python train.py --num_hidden_layers=8 --hidden_size=256 --d_shared_expert=128 --router_z_loss=0.001 --lr_router=0.000768 --norm="rmsnorm" --attn_scale=0.152 --tie_word_embeddings=false --init="normal" --init_std_o=0.0449 --dataset="wikipedia_en"
Below are experts of layer 3 (counted from 0) of a mixture-of-experts language model. Rows are named router (the router's row for the expert) and show model dimensions 192-255. Each number is 50 + 10 x the weight over its row's rms, rounded and kept within 0 to 99.
Before each expert's rows: "mostly gets" lists some tokens that are sent to it at least half of the time. This comes from a sample of Wikipedia text that the model never trained on.

# expert 71
mostly gets: " best", " record", " largest", " highest", " (Gls)", " number"
router:60 47 43 57 48 62 36 46 56 61 46 47 61 43 45 35 66 37 35 56 49 48 58 74 39 52 60 50 37 70 55 44 60 56 58 38 38 63 57 41 41 61 72 54 38 42 49 59 45 60 39 52 48 40 51 59 43 59 32 45 41 52 61 51

# expert 65
mostly gets: "ür", " Bour", " Er", " Gre", "ör", "ö"
router:50 46 49 52 28 57 45 39 72 51 45 58 65 55 43 43 55 44 43 57 52 60 49 47 58 70 62 49 37 53 52 48 48 47 58 57 51 58 57 60 49 50 58 68 45 40 46 62 47 70 50 65 45 35 61 45 29 56 41 39 47 58 53 53

# expert 69
mostly gets: ".", "s.", "\".", "es.", "ed.", "y."
router:59 51 29 49 43 66 36 47 74 60 51 52 65 37 49 44 56 51 33 58 45 65 48 60 47 58 64 51 42 62 67 49 57 56 45 52 58 65 69 50 49 66 59 56 35 32 46 61 52 63 40 55 56 44 55 47 36 67 48 46 32 53 59 45

# expert 13
mostly gets: "Senior", "History", " Binomial", "Youth", " Parent", " Produced"
router:51 44 44 63 51 48 40 42 76 53 42 54 43 56 33 32 46 42 45 57 48 47 34 61 46 58 49 28 38 70 58 43 44 62 59 48 40 69 50 56 44 60 59 51 37 28 37 64 45 47 38 53 57 44 56 71 41 58 44 44 37 64 58 43

# expert 50
mostly gets: " as", " no", " As", " any", " became", " become"
router:63 43 33 58 54 64 46 25 54 52 46 66 63 23 28 40 65 52 51 49 43 55 56 59 42 64 60 49 50 50 54 40 68 57 49 35 40 53 64 44 47 57 60 65 44 48 50 65 46 68 31 51 67 30 58 66 36 59 38 52 39 65 60 56

# expert 54
mostly gets: "}$", " Ban", "})", " (2017)", " q"
router:61 40 48 56 51 65 43 39 60 53 52 62 61 46 45 39 65 61 44 57 39 62 55 48 43 47 76 48 47 56 63 34 73 61 56 41 40 67 66 47 45 57 62 55 44 33 52 57 45 60 38 62 63 43 61 59 45 66 39 45 38 67 61 42

# expert 64
mostly gets: " from", " until", " before", " among", " since", " at"
router:68 40 50 63 42 74 46 46 52 58 53 67 52 37 41 35 59 57 49 58 42 59 42 52 32 59 64 47 35 56 62 37 55 51 58 44 43 63 60 45 48 57 58 56 50 45 47 54 36 46 38 53 53 30 44 52 48 57 49 52 45 54 64 42

# expert 58
mostly gets: " members", " people", " those", " students", " players", " children"
router:44 34 33 66 39 67 37 56 58 62 41 61 60 43 41 43 43 42 33 57 43 61 34 59 40 53 64 46 44 60 68 42 58 56 48 47 40 62 62 43 53 54 57 62 50 47 45 60 37 51 33 68 42 54 59 60 49 53 42 41 38 56 69 56

# expert 19
mostly gets: " ±%", " Votes", " MPC", " +0", " Ref.", " Upload"
router:57 45 42 66 61 72 41 32 54 52 52 59 59 45 54 37 68 40 34 69 47 64 39 51 43 52 67 46 33 57 57 34 79 57 54 56 44 59 62 50 50 61 64 55 47 40 45 54 53 62 45 62 53 54 65 61 44 60 44 45 33 56 52 46

# expert 27
mostly gets: " wrote", " make", " received", " awarded", " gave", " worked"
router:69 42 52 52 40 62 48 50 56 61 54 61 50 50 42 39 55 54 29 55 35 52 38 66 48 57 55 42 40 53 62 40 67 58 51 43 30 55 61 41 37 62 58 57 44 50 36 60 33 51 40 57 47 45 58 59 40 61 43 46 45 58 52 41

# expert 36
mostly gets: " on", "On", " On", " along", " upon", " regarding"
router:62 48 39 54 45 62 41 49 56 45 50 58 62 36 38 39 52 57 53 48 48 58 53 49 40 59 76 35 40 53 55 33 61 65 55 45 40 57 67 45 49 69 38 46 44 29 50 52 33 60 41 46 56 41 66 52 33 64 48 54 40 71 47 58

# expert 57
mostly gets: ").", "es.", "ing.", "er.", "ers.", "s."
router:60 54 43 49 50 74 36 45 70 57 42 50 67 42 42 42 61 42 35 63 37 65 43 54 45 49 81 47 51 57 67 49 58 62 50 48 42 69 67 49 49 50 59 57 39 34 51 66 47 61 37 54 47 41 65 48 47 72 36 43 37 64 54 40

# expert 52
mostly gets: " first", " second", " 2014", " 2018", " last", " 1999"
router:59 47 48 63 40 66 49 52 49 56 63 49 63 43 43 40 67 51 31 51 27 56 51 62 40 55 51 40 50 71 54 34 58 65 52 34 38 70 66 57 52 65 66 66 40 39 47 53 46 57 31 53 51 42 48 47 36 63 50 40 31 51 57 60

# expert 12
mostly gets: "----", "==P", " \"P", " $\\", " \"A", "===P"
router:59 43 35 59 33 59 49 30 71 43 48 61 54 38 34 44 53 48 35 64 40 47 42 55 30 59 57 47 39 68 50 42 64 51 65 50 47 53 59 54 32 52 64 46 44 39 38 56 46 48 36 55 52 41 62 71 33 53 48 41 38 58 49 54

# expert 40
mostly gets: "Species", " classification", " career*", "Personal", " Places", " moth"
router:64 33 37 65 38 56 29 30 71 58 61 60 58 47 37 41 53 33 32 46 33 55 44 66 48 49 56 43 42 63 50 45 51 56 52 44 47 58 58 46 47 75 56 62 43 50 45 60 47 66 37 56 58 51 72 58 43 53 55 38 46 55 55 64

# expert 88
mostly gets: " after", "m", " I", " War", " After", "-19"
router:55 32 39 56 46 61 46 42 66 59 55 53 60 50 45 38 61 44 42 55 35 65 47 67 35 69 52 38 38 50 53 33 45 65 56 42 48 50 54 46 53 70 58 36 52 45 60 51 36 53 40 55 58 42 45 47 22 55 24 41 47 65 56 53

# expert 44
mostly gets: " also", " not", " well", " often", " still", " just"
router:65 38 37 57 29 60 32 32 52 61 53 54 53 41 37 39 55 45 38 58 39 53 51 55 30 45 60 62 48 66 62 45 42 58 44 36 37 68 60 62 38 61 53 48 36 38 43 55 49 51 29 53 50 49 50 68 41 57 30 37 51 55 59 57

# expert 86
mostly gets: "ens", " York", "iano", " Carolina", "bound", "bank"
router:48 42 33 56 31 55 40 47 63 70 42 72 71 19 48 54 49 49 23 64 48 44 51 50 44 59 59 47 43 46 57 38 56 50 61 39 51 58 68 59 48 57 48 56 52 50 48 50 57 58 42 48 45 49 50 55 43 57 35 41 51 55 68 59

# expert 26
mostly gets: " cent", "ject", " farm", " Main", "mark", " New"
router:58 51 57 54 47 72 41 51 57 60 69 48 69 42 45 25 56 46 38 60 60 72 36 52 36 53 54 45 42 63 55 44 49 58 58 48 51 62 49 44 35 67 55 51 50 41 42 62 46 59 24 57 44 47 47 59 41 63 62 57 48 61 63 48

# expert 56
mostly gets: "olk", "rex", "arry", "AL", "oung", "eek"
router:60 50 44 46 44 58 38 47 80 72 47 63 61 45 44 40 62 43 32 66 46 52 54 51 45 53 57 43 34 52 52 50 46 49 70 53 54 55 57 53 42 49 50 61 45 47 50 55 51 60 47 56 55 51 56 54 47 62 47 38 43 57 60 52

# expert 3
mostly gets: "G", "L", "N", "H", "R", "J"
router:53 41 38 58 41 55 42 35 68 62 51 54 54 39 45 49 64 64 41 61 50 52 52 52 47 58 56 55 32 61 55 39 58 55 59 43 49 60 57 56 52 61 63 72 39 37 33 54 47 53 49 67 50 43 53 61 48 59 45 41 33 48 51 63

# expert 30
mostly gets: " 23", " 25", " 30", " 26", " 27", " 28"
router:63 42 33 60 42 62 22 43 72 56 57 55 54 38 46 42 67 47 35 67 41 59 49 51 39 63 67 33 41 65 51 36 67 54 57 33 41 68 64 55 43 58 56 50 50 31 53 59 42 55 48 46 55 45 68 57 42 66 44 42 33 54 67 50

# expert 93
mostly gets: " Singh", " Muhammad", " Kumar", " Ahmed", " Raj", " Mumbai"
router:55 45 54 51 39 51 42 45 57 63 46 54 60 43 50 39 67 60 34 67 31 50 45 59 37 63 61 43 25 51 69 49 43 48 47 39 47 50 69 57 42 50 54 55 43 34 54 73 39 52 45 53 66 43 61 73 51 65 36 48 55 59 57 44

# expert 33
mostly gets: "ven", "imate", "rose", "odern", "math", "eth"
router:64 36 53 49 19 41 36 49 53 48 50 65 63 35 49 46 61 50 36 63 41 44 51 51 43 61 55 47 47 42 66 48 45 49 58 45 52 53 60 42 47 62 49 66 39 39 44 57 49 62 41 39 41 41 65 57 41 66 46 48 50 66 53 44

# expert 67
mostly gets: " began", " moved", " returned", " lost", " continued", " went"
router:54 44 56 50 35 60 36 38 50 65 59 62 59 30 39 39 56 48 31 47 39 51 48 58 44 57 44 49 44 63 59 26 58 63 48 29 52 51 61 53 29 64 65 50 40 25 48 58 33 59 48 57 57 39 56 58 43 59 53 54 48 56 55 62

# expert 24
mostly gets: " is", " are", " located", "|---|---|---|", "|---|---|", " consists"
router:60 31 42 50 61 48 30 46 63 62 51 50 57 52 34 30 53 35 40 62 53 51 46 54 50 50 66 42 38 66 66 48 53 58 68 49 35 59 51 58 30 67 64 51 37 51 52 60 42 51 35 72 57 37 71 62 47 60 44 56 51 63 53 45

# expert 91
mostly gets: " Candidate", " FW", " JPL", " Turnout", " GK", " Majority"
router:59 34 37 60 55 59 44 26 53 67 44 56 60 42 34 41 65 45 29 59 44 48 51 61 56 52 60 46 44 55 59 48 58 57 55 43 42 67 69 56 34 53 66 50 48 47 41 58 48 57 53 59 44 54 61 63 41 54 50 38 46 77 50 46

# expert 72
mostly gets: " The", " A", "The", " An", " (The", " a"
router:48 40 42 59 49 59 43 36 51 50 45 52 47 42 40 46 69 54 55 49 40 68 49 52 50 55 52 44 36 51 70 37 69 55 57 33 50 45 75 54 47 61 49 65 42 42 56 56 43 73 38 49 57 31 55 58 33 60 34 44 40 51 51 65

# expert 6
mostly gets: ":", "s:", " Country:", " Location:", "ed:", "es:"
router:65 54 40 55 51 53 49 28 63 58 54 64 51 31 37 41 64 52 56 63 42 61 50 67 49 70 67 43 49 47 71 23 77 50 52 45 44 72 69 55 43 59 55 58 50 43 48 55 46 56 33 66 61 53 46 59 31 62 45 40 52 60 58 58

# expert 76
mostly gets: " two", " three", " several", " four", " both", " many"
router:65 43 32 55 49 54 27 46 50 55 51 62 50 34 41 44 64 57 21 59 44 52 50 62 38 44 61 42 50 55 59 37 68 58 51 43 41 66 64 48 55 51 55 55 37 40 51 60 31 55 29 52 52 44 59 53 43 65 44 47 43 57 59 51

# expert 84
mostly gets: "El", "citation", "oker", "uls", "cess", "scop"
router:50 46 59 54 30 38 34 34 67 53 44 56 67 45 40 44 53 37 39 64 34 53 41 54 31 49 59 45 45 61 57 45 51 55 65 40 54 51 63 47 57 55 43 61 30 52 40 54 37 39 49 57 42 52 56 56 51 51 48 32 35 62 54 50

# expert 73
mostly gets: " fl", " sl", " tick", "-s", " bl", "-l"
router:61 50 42 56 53 52 37 41 66 44 44 45 65 54 46 42 55 54 29 57 44 55 50 48 49 68 63 46 47 69 54 38 52 63 58 38 47 63 63 44 57 60 71 57 44 35 53 55 52 55 36 50 34 53 55 63 52 58 30 60 37 54 71 65

# expert 34
mostly gets: " newly", " then", " whole", "ther", " Bod", " Dal"
router:61 49 58 54 46 58 37 52 54 64 43 43 54 36 47 41 59 49 38 54 41 52 54 41 44 59 46 48 40 61 51 47 56 62 56 48 58 53 55 65 46 71 56 60 29 47 55 43 40 48 33 55 57 28 53 51 42 54 32 33 47 58 62 54

# expert 9
mostly gets: "a,", "e,", "i,", ",", "o,", "ia,"
router:58 52 29 60 33 69 41 29 74 64 54 50 62 35 52 39 59 49 52 52 44 53 50 54 36 67 63 49 42 53 54 40 56 60 63 46 37 56 58 43 57 64 54 51 38 43 43 51 45 51 42 52 48 51 66 54 35 55 31 55 50 56 68 56

# expert 59
mostly gets: "is", " mis", " self-", "-se", "-d", " par"
router:59 44 49 57 52 52 39 50 61 66 55 59 64 44 45 40 44 56 43 50 41 65 34 55 42 58 60 44 40 68 59 36 51 46 72 52 51 47 56 54 51 64 61 65 37 48 45 54 54 51 42 54 63 48 62 67 33 51 52 44 34 53 58 53

# expert 81
mostly gets: " JPN", " Yu", " you", "の", " Shin", "ン"
router:60 41 50 50 41 55 33 36 66 65 40 53 62 30 38 37 63 46 28 64 42 49 55 55 33 56 59 56 42 55 66 51 61 64 58 37 42 60 51 45 45 51 55 48 45 48 51 48 49 59 36 44 53 42 59 55 45 71 41 44 43 53 66 56

# expert 78
mostly gets: " of", " Of", " for"
router:73 36 36 56 43 54 52 48 57 59 48 49 51 26 39 43 59 53 60 69 51 50 46 45 44 57 52 33 44 54 65 36 50 56 51 33 39 67 64 54 41 61 66 61 53 40 53 50 37 52 44 46 47 45 61 53 45 49 42 40 55 57 63 43

# expert 82
mostly gets: " They", " According", " These", " This", " He", " he"
router:59 46 45 55 33 63 41 49 49 66 55 62 69 38 56 42 54 47 40 55 43 53 34 49 35 58 67 45 36 61 58 49 61 66 54 44 41 63 64 46 40 58 63 58 50 32 40 51 41 57 39 56 52 40 55 54 38 58 40 51 33 59 47 53

# expert 31
mostly gets: " Christ", " du", " Lemmon", " Ut", " Sor", " Holy"
router:57 33 40 54 53 55 41 50 54 53 39 50 63 46 48 46 68 47 48 65 40 50 46 44 49 62 81 47 38 52 61 30 62 64 47 34 40 55 52 53 51 54 77 54 49 32 46 48 48 57 42 56 52 37 63 63 34 61 33 44 40 47 71 54

# expert 60
mostly gets: " States", " York", " Republic", " Albums", " Senate", " Register"
router:61 34 47 58 55 57 27 45 56 61 33 46 59 46 56 45 56 48 29 63 50 52 45 49 43 58 63 53 42 62 54 36 82 61 56 34 48 68 58 48 41 54 56 52 49 42 49 65 44 60 42 70 49 54 71 53 31 61 46 37 29 58 62 61

# expert 7
mostly gets: " which", " when", " where", " what", " how", " When"
router:53 40 37 60 48 79 53 47 56 46 45 50 61 40 38 41 64 50 43 52 34 51 57 57 45 59 76 35 48 56 51 38 80 54 57 44 32 62 71 56 55 50 55 45 36 48 52 50 35 62 41 60 58 33 60 63 38 60 48 53 29 58 64 44

# expert 79
mostly gets: " part", " Location", " St", "st", "b", " map"
router:50 43 54 59 41 51 32 40 68 53 56 50 55 39 28 52 54 46 43 54 48 51 50 44 46 58 54 38 43 61 62 38 47 62 61 33 56 60 51 50 56 50 52 49 46 54 58 56 52 49 30 51 63 43 64 44 32 43 37 54 45 69 71 55

# expert 18
mostly gets: "/km^{2}", "ction", "ocese", " administrative", " Photo", "ature"
router:55 39 47 60 41 39 35 43 65 47 47 45 51 37 51 34 59 50 48 55 38 42 45 63 49 50 53 43 41 46 55 51 66 61 61 41 26 55 57 61 46 62 64 58 44 40 42 64 54 51 45 56 47 55 52 71 42 57 48 43 47 57 51 44

# expert 90
mostly gets: " Nominated", " n/a", " N/A", " TKO", " Undisclosed", " Length"
router:54 41 41 61 56 65 46 30 57 68 43 55 69 39 40 31 51 34 37 54 42 47 59 57 35 59 72 51 39 55 54 42 73 55 63 48 41 54 73 52 46 60 62 57 47 42 46 58 56 55 30 60 61 44 57 59 37 62 40 41 29 61 48 41

# expert 61
mostly gets: " name:", " &", " Family:", " Spouse:", " (DST):", "V;"
router:62 47 36 56 53 48 46 46 88 53 55 56 55 42 42 32 62 50 60 50 35 55 43 65 42 68 61 49 44 54 65 35 67 69 44 50 36 73 53 44 46 54 52 60 45 48 54 48 52 65 44 58 48 52 62 67 31 50 41 44 52 65 55 59

# expert 21
mostly gets: ")", "s)", "D)", ".)", "\")", "A)"
router:56 37 29 61 41 52 29 42 63 51 56 50 58 42 43 44 65 39 35 61 45 54 41 55 49 52 68 45 25 58 54 53 52 52 71 32 57 59 51 39 45 59 55 62 46 46 49 45 49 64 28 67 54 45 64 62 48 58 40 52 55 59 60 58

# expert 55
mostly gets: " School", " Museum", " Festival", " Committee", " Battalion", " Center"
router:45 50 38 66 54 67 35 43 61 55 44 62 52 45 47 40 66 39 41 51 46 52 40 66 47 64 68 41 41 55 57 41 74 61 58 31 47 55 63 56 48 53 60 55 37 42 44 60 44 65 38 59 65 43 74 56 42 68 37 47 26 62 56 55

# expert 35
mostly gets: " Big", " Bo", "rex", "urr", "pl", " Br"
router:48 43 43 56 37 49 41 37 65 60 47 64 60 50 39 38 53 52 49 73 48 58 46 45 44 58 54 34 45 65 59 44 52 42 68 52 53 67 37 67 41 63 58 61 36 46 44 54 48 55 46 55 61 46 59 43 40 57 50 54 49 54 66 56

# expert 16
mostly gets: " football", " Cup", " league", " Football", " basketball", " championship"
router:52 39 41 65 46 66 44 34 58 53 48 53 54 51 54 42 58 63 22 55 31 58 54 54 47 63 62 41 46 56 48 43 81 55 59 36 48 76 48 56 39 62 59 60 49 43 42 67 45 56 52 50 48 38 52 50 33 55 55 51 34 63 68 62

# expert 14
mostly gets: " was", " had", " have", " were", " has", " would"
router:47 38 38 44 52 69 30 30 47 66 53 60 55 38 31 32 50 52 32 58 43 57 53 71 38 47 61 48 46 65 68 40 52 51 51 41 42 58 46 65 29 66 59 52 50 42 48 63 31 49 32 54 46 36 68 62 36 68 43 54 45 56 68 46

# expert 70
mostly gets: " Formation", " Creek", " Trail", " (music", " Brook", " Parish"
router:48 40 53 72 60 68 53 33 62 56 50 53 62 43 52 40 72 46 52 59 39 57 41 55 32 64 77 44 34 58 71 41 65 64 51 32 50 52 64 59 48 52 53 54 41 42 56 63 37 68 34 71 68 39 54 55 36 76 42 51 35 61 48 51

# expert 39
mostly gets: "°W", "-shaped", " leaf", "°E", " sand", " rib"
router:57 37 25 64 51 69 34 32 54 47 62 45 53 44 37 35 60 53 47 61 46 70 46 58 49 51 67 44 48 60 64 40 65 63 48 46 37 49 62 50 40 58 55 62 41 30 54 60 40 63 43 57 56 42 53 58 48 71 38 52 41 59 53 45

# expert 22
mostly gets: "\"", "ed", "pt", "”", "s\"", "led"
router:61 44 39 51 29 36 39 39 66 60 47 43 58 44 49 42 58 44 30 61 36 47 45 48 52 63 66 49 53 47 48 48 51 64 62 53 39 65 64 66 49 66 62 51 42 48 38 61 36 63 44 49 44 51 69 60 41 45 48 46 40 52 51 48

# expert 23
mostly gets: " his", " a", " an", " her", " he", " she"
router:55 43 48 45 43 71 49 49 51 48 46 56 47 28 41 41 63 40 49 52 47 52 42 68 41 52 70 50 41 56 61 45 63 63 57 48 41 72 58 51 45 58 49 50 41 37 37 50 44 60 36 47 57 34 60 63 39 51 36 46 45 57 57 62

# expert 37
mostly gets: " them", " him", " married", " age", " son", " name"
router:48 46 33 49 48 72 45 49 55 64 59 60 58 36 42 35 65 47 38 52 43 55 46 62 40 56 65 51 36 59 51 46 70 56 49 44 45 52 53 56 38 66 49 65 41 43 35 51 44 50 42 59 63 45 77 60 32 51 51 51 22 46 46 45

# expert 0
mostly gets: " with", " against", " by:", " without", " by", " With"
router:63 46 54 70 53 74 50 26 52 48 51 68 54 33 43 45 58 56 46 55 48 66 54 50 49 62 71 46 39 55 73 40 68 55 53 49 33 49 53 51 50 52 46 55 42 52 46 55 52 50 38 46 54 44 58 63 43 47 55 41 48 73 55 41

# expert 83
mostly gets: "-", "|", "11.", " -"
router:52 46 48 51 40 70 30 41 66 63 36 58 61 45 38 25 57 60 50 53 51 55 45 45 28 56 63 34 40 56 65 32 66 64 66 51 40 63 66 52 52 64 61 57 46 33 56 62 47 64 47 56 47 38 52 52 52 49 45 43 41 67 50 54

# expert 74
mostly gets: "|", "11.", " Genus:", " Boeing", "\n     ", "10."
router:60 36 53 50 51 75 51 29 53 60 51 53 59 48 42 40 61 52 45 60 49 52 46 52 38 46 69 40 45 45 63 39 58 66 48 44 36 58 66 52 45 54 56 64 54 24 51 57 43 57 48 60 63 37 47 64 33 58 49 49 39 69 56 55

# expert 80
mostly gets: "4", "9", "6", "8", "37", "7"
router:72 47 43 50 45 71 35 44 66 54 60 50 53 44 46 35 62 44 38 58 51 54 54 57 30 59 61 44 37 52 75 45 45 74 57 34 43 68 60 57 43 67 58 69 49 52 44 61 32 53 32 61 63 41 59 53 50 58 48 44 35 58 61 48

# expert 20
mostly gets: " in", " into", "In", " during", " across", " throughout"
router:67 47 39 66 47 76 38 31 63 48 53 65 67 46 42 29 57 56 55 46 33 54 38 51 43 63 65 42 41 68 56 29 61 56 56 44 49 66 62 49 49 59 53 57 46 29 51 52 45 56 44 53 49 28 54 56 44 69 46 48 47 53 55 57

# expert 89
mostly gets: "or", "if", "ur", "tain", "cer", "til"
router:57 45 58 53 28 41 32 43 50 50 56 55 77 42 32 43 45 33 43 57 37 62 19 56 51 57 45 45 47 66 53 35 48 69 54 48 57 44 66 38 42 69 54 48 36 56 47 59 51 48 41 48 41 47 59 57 41 62 51 35 44 64 61 61

# expert 46
mostly gets: " \"", " \"S", " \"M", " \"P", " \"A", " \"C"
router:63 39 45 59 42 65 44 46 58 52 55 53 55 37 45 45 61 43 31 52 46 67 46 46 48 56 74 39 46 55 57 40 72 70 53 52 44 57 62 60 35 54 68 56 44 39 50 67 54 47 25 64 46 36 59 62 41 52 44 52 32 62 60 44

# expert 29
mostly gets: " such", " known", " Order:", "al", "arian", "id"
router:67 48 48 52 23 57 42 47 60 52 60 45 70 36 42 43 54 51 36 57 45 58 55 59 36 58 46 35 31 57 68 40 52 67 46 34 60 58 56 40 34 59 57 43 45 38 51 48 57 49 34 51 43 49 51 50 42 53 32 55 41 59 59 51

# expert 68
mostly gets: " and", " that", " but", " which", " or", " where"
router:65 47 37 60 42 68 43 57 60 58 51 57 58 24 50 37 63 49 51 61 39 49 38 72 34 71 59 36 42 54 46 30 59 57 55 47 36 65 53 44 33 55 53 55 35 45 45 63 44 56 30 56 54 49 61 75 44 55 60 52 42 51 65 49

# expert 17
mostly gets: "er", "iling", "aked", "per", "illing", "ector"
router:60 53 50 61 37 50 23 43 51 66 48 48 57 48 38 46 61 38 41 59 34 73 38 54 48 69 55 43 34 61 65 32 45 60 69 49 52 52 52 52 35 60 54 68 34 36 49 57 32 59 54 57 54 44 54 45 34 53 31 36 39 47 54 55

# expert 94
mostly gets: " by", " under", " with", " against", " like", " During"
router:62 47 49 59 50 71 50 43 62 56 57 63 50 35 37 40 53 56 49 57 42 61 50 58 48 53 49 35 51 66 66 38 59 47 53 43 37 51 71 50 50 58 54 59 45 50 40 51 40 54 50 54 46 43 51 58 48 45 56 38 49 71 63 50

# expert 41
mostly gets: "ation,", "ing,", "ed,", "or,", "ers,", "al,"
router:53 50 34 50 43 78 45 37 68 50 53 50 59 35 46 35 61 49 48 55 46 52 52 49 32 69 57 52 51 64 56 36 63 55 56 41 38 57 62 55 44 54 57 47 38 45 44 55 38 61 26 64 48 55 72 54 29 63 39 48 42 54 63 66

# expert 48
mostly gets: " É", " d'", "ía", "ndez", " José", "é"
router:53 45 41 62 36 53 30 41 56 55 63 61 52 35 38 50 58 48 38 53 31 58 55 40 47 72 57 37 45 64 58 43 47 60 64 35 38 63 55 49 36 60 52 70 34 42 30 65 34 63 41 62 51 45 59 57 29 53 48 46 31 49 71 71

# expert 5
mostly gets: " fire", " viol", " em", " sens", " comb", " imag"
router:67 48 51 65 37 74 48 47 67 63 43 62 61 54 40 40 46 47 29 49 48 45 40 51 52 55 66 38 53 57 53 27 68 55 56 44 34 54 50 52 51 53 48 50 34 31 42 44 48 53 38 59 38 33 61 43 43 62 42 35 36 61 67 45

# expert 45
mostly gets: "rogen", "rox", "ygen", "ific", " acid", "ophyll"
router:63 44 45 67 33 52 40 36 49 54 58 47 72 46 36 46 68 46 48 75 39 58 45 53 35 64 53 45 37 60 63 43 57 75 48 54 53 53 65 54 29 55 59 66 50 29 47 53 40 49 39 55 56 48 49 51 34 63 42 35 48 62 76 56

# expert 85
mostly gets: "-f", " al.", "-th", " n", " high-", "-p"
router:75 27 45 57 52 50 44 51 63 68 48 65 72 38 31 35 64 41 34 57 49 45 40 51 40 60 65 54 50 69 52 51 59 47 75 35 52 63 64 61 44 55 61 57 43 39 55 37 36 44 49 53 58 42 55 54 45 60 47 49 51 61 52 57

# expert 53
mostly gets: "{", " (195", "^", " (193", "^2", " CSKA"
router:57 41 51 59 55 68 43 37 52 51 50 62 59 44 49 45 67 55 41 59 41 59 53 56 35 50 77 49 43 55 67 34 70 65 49 41 33 67 66 48 46 52 64 50 48 32 52 54 43 59 31 63 63 34 59 55 43 67 40 45 37 69 57 44

# expert 92
mostly gets: " k", " medal", " sk", " JPL", "sh", " sh"
router:80 37 52 55 47 55 24 46 77 53 66 52 68 47 40 44 55 55 43 60 54 55 59 66 47 57 53 48 43 61 67 46 68 58 49 33 47 57 71 50 48 66 52 47 55 41 55 55 51 65 48 61 60 42 62 58 50 61 55 54 43 56 61 56

# expert 49
mostly gets: "ñ", "hyd", "í", "ña", "ț", "áš"
router:54 44 52 54 30 65 42 43 65 45 55 57 71 37 42 30 56 44 29 57 29 50 44 49 38 57 58 40 38 54 62 40 54 54 48 48 46 62 54 55 41 55 53 69 36 40 38 78 53 62 44 58 48 40 72 48 38 64 55 44 51 62 59 57

# expert 1
mostly gets: " per", " Phylum:", " whole", " way", " latter", " amount"
router:51 45 54 52 41 56 44 45 53 54 44 52 53 26 37 33 79 56 30 56 37 44 41 60 38 69 45 49 50 51 60 29 60 71 62 39 45 45 64 50 33 67 54 56 34 28 46 54 44 44 43 66 65 26 58 58 41 54 44 43 39 58 63 51

# expert 25
mostly gets: " his", "'s", " their", " its", " her", " His"
router:63 33 39 50 44 67 55 51 56 47 46 54 62 36 46 38 62 39 36 58 47 60 34 53 44 58 62 43 32 55 61 35 63 63 59 48 44 67 58 54 47 61 56 54 30 27 38 51 45 61 36 59 53 41 61 56 52 61 34 43 50 58 69 50

# expert 11
mostly gets: "zy", "imir", "н", "ski", "islav", "ič"
router:57 44 46 66 30 53 47 44 68 65 54 47 68 35 48 44 64 51 37 66 45 43 58 42 44 66 64 38 28 59 70 35 49 55 53 37 55 51 55 51 50 63 48 55 49 43 52 63 42 48 45 47 54 51 59 55 39 61 55 26 40 72 69 44

# expert 32
mostly gets: "==See", "==Personal", " Title", " Notes", " Name", "==R"
router:44 24 27 67 37 58 33 38 59 60 44 55 59 39 47 44 65 41 26 63 39 43 36 63 44 56 64 45 48 69 47 40 58 59 51 39 53 52 53 43 46 67 68 55 47 38 41 61 54 57 45 65 45 48 57 46 42 54 44 46 45 40 54 65

# expert 2
mostly gets: " the", "The", " \"the", " The"
router:61 52 40 69 47 56 44 41 45 47 47 53 45 36 34 37 53 49 47 59 34 64 48 56 48 49 53 45 34 68 60 36 58 65 58 49 36 58 52 54 43 64 47 58 42 35 50 66 57 60 45 46 47 39 51 58 44 60 43 39 47 54 47 61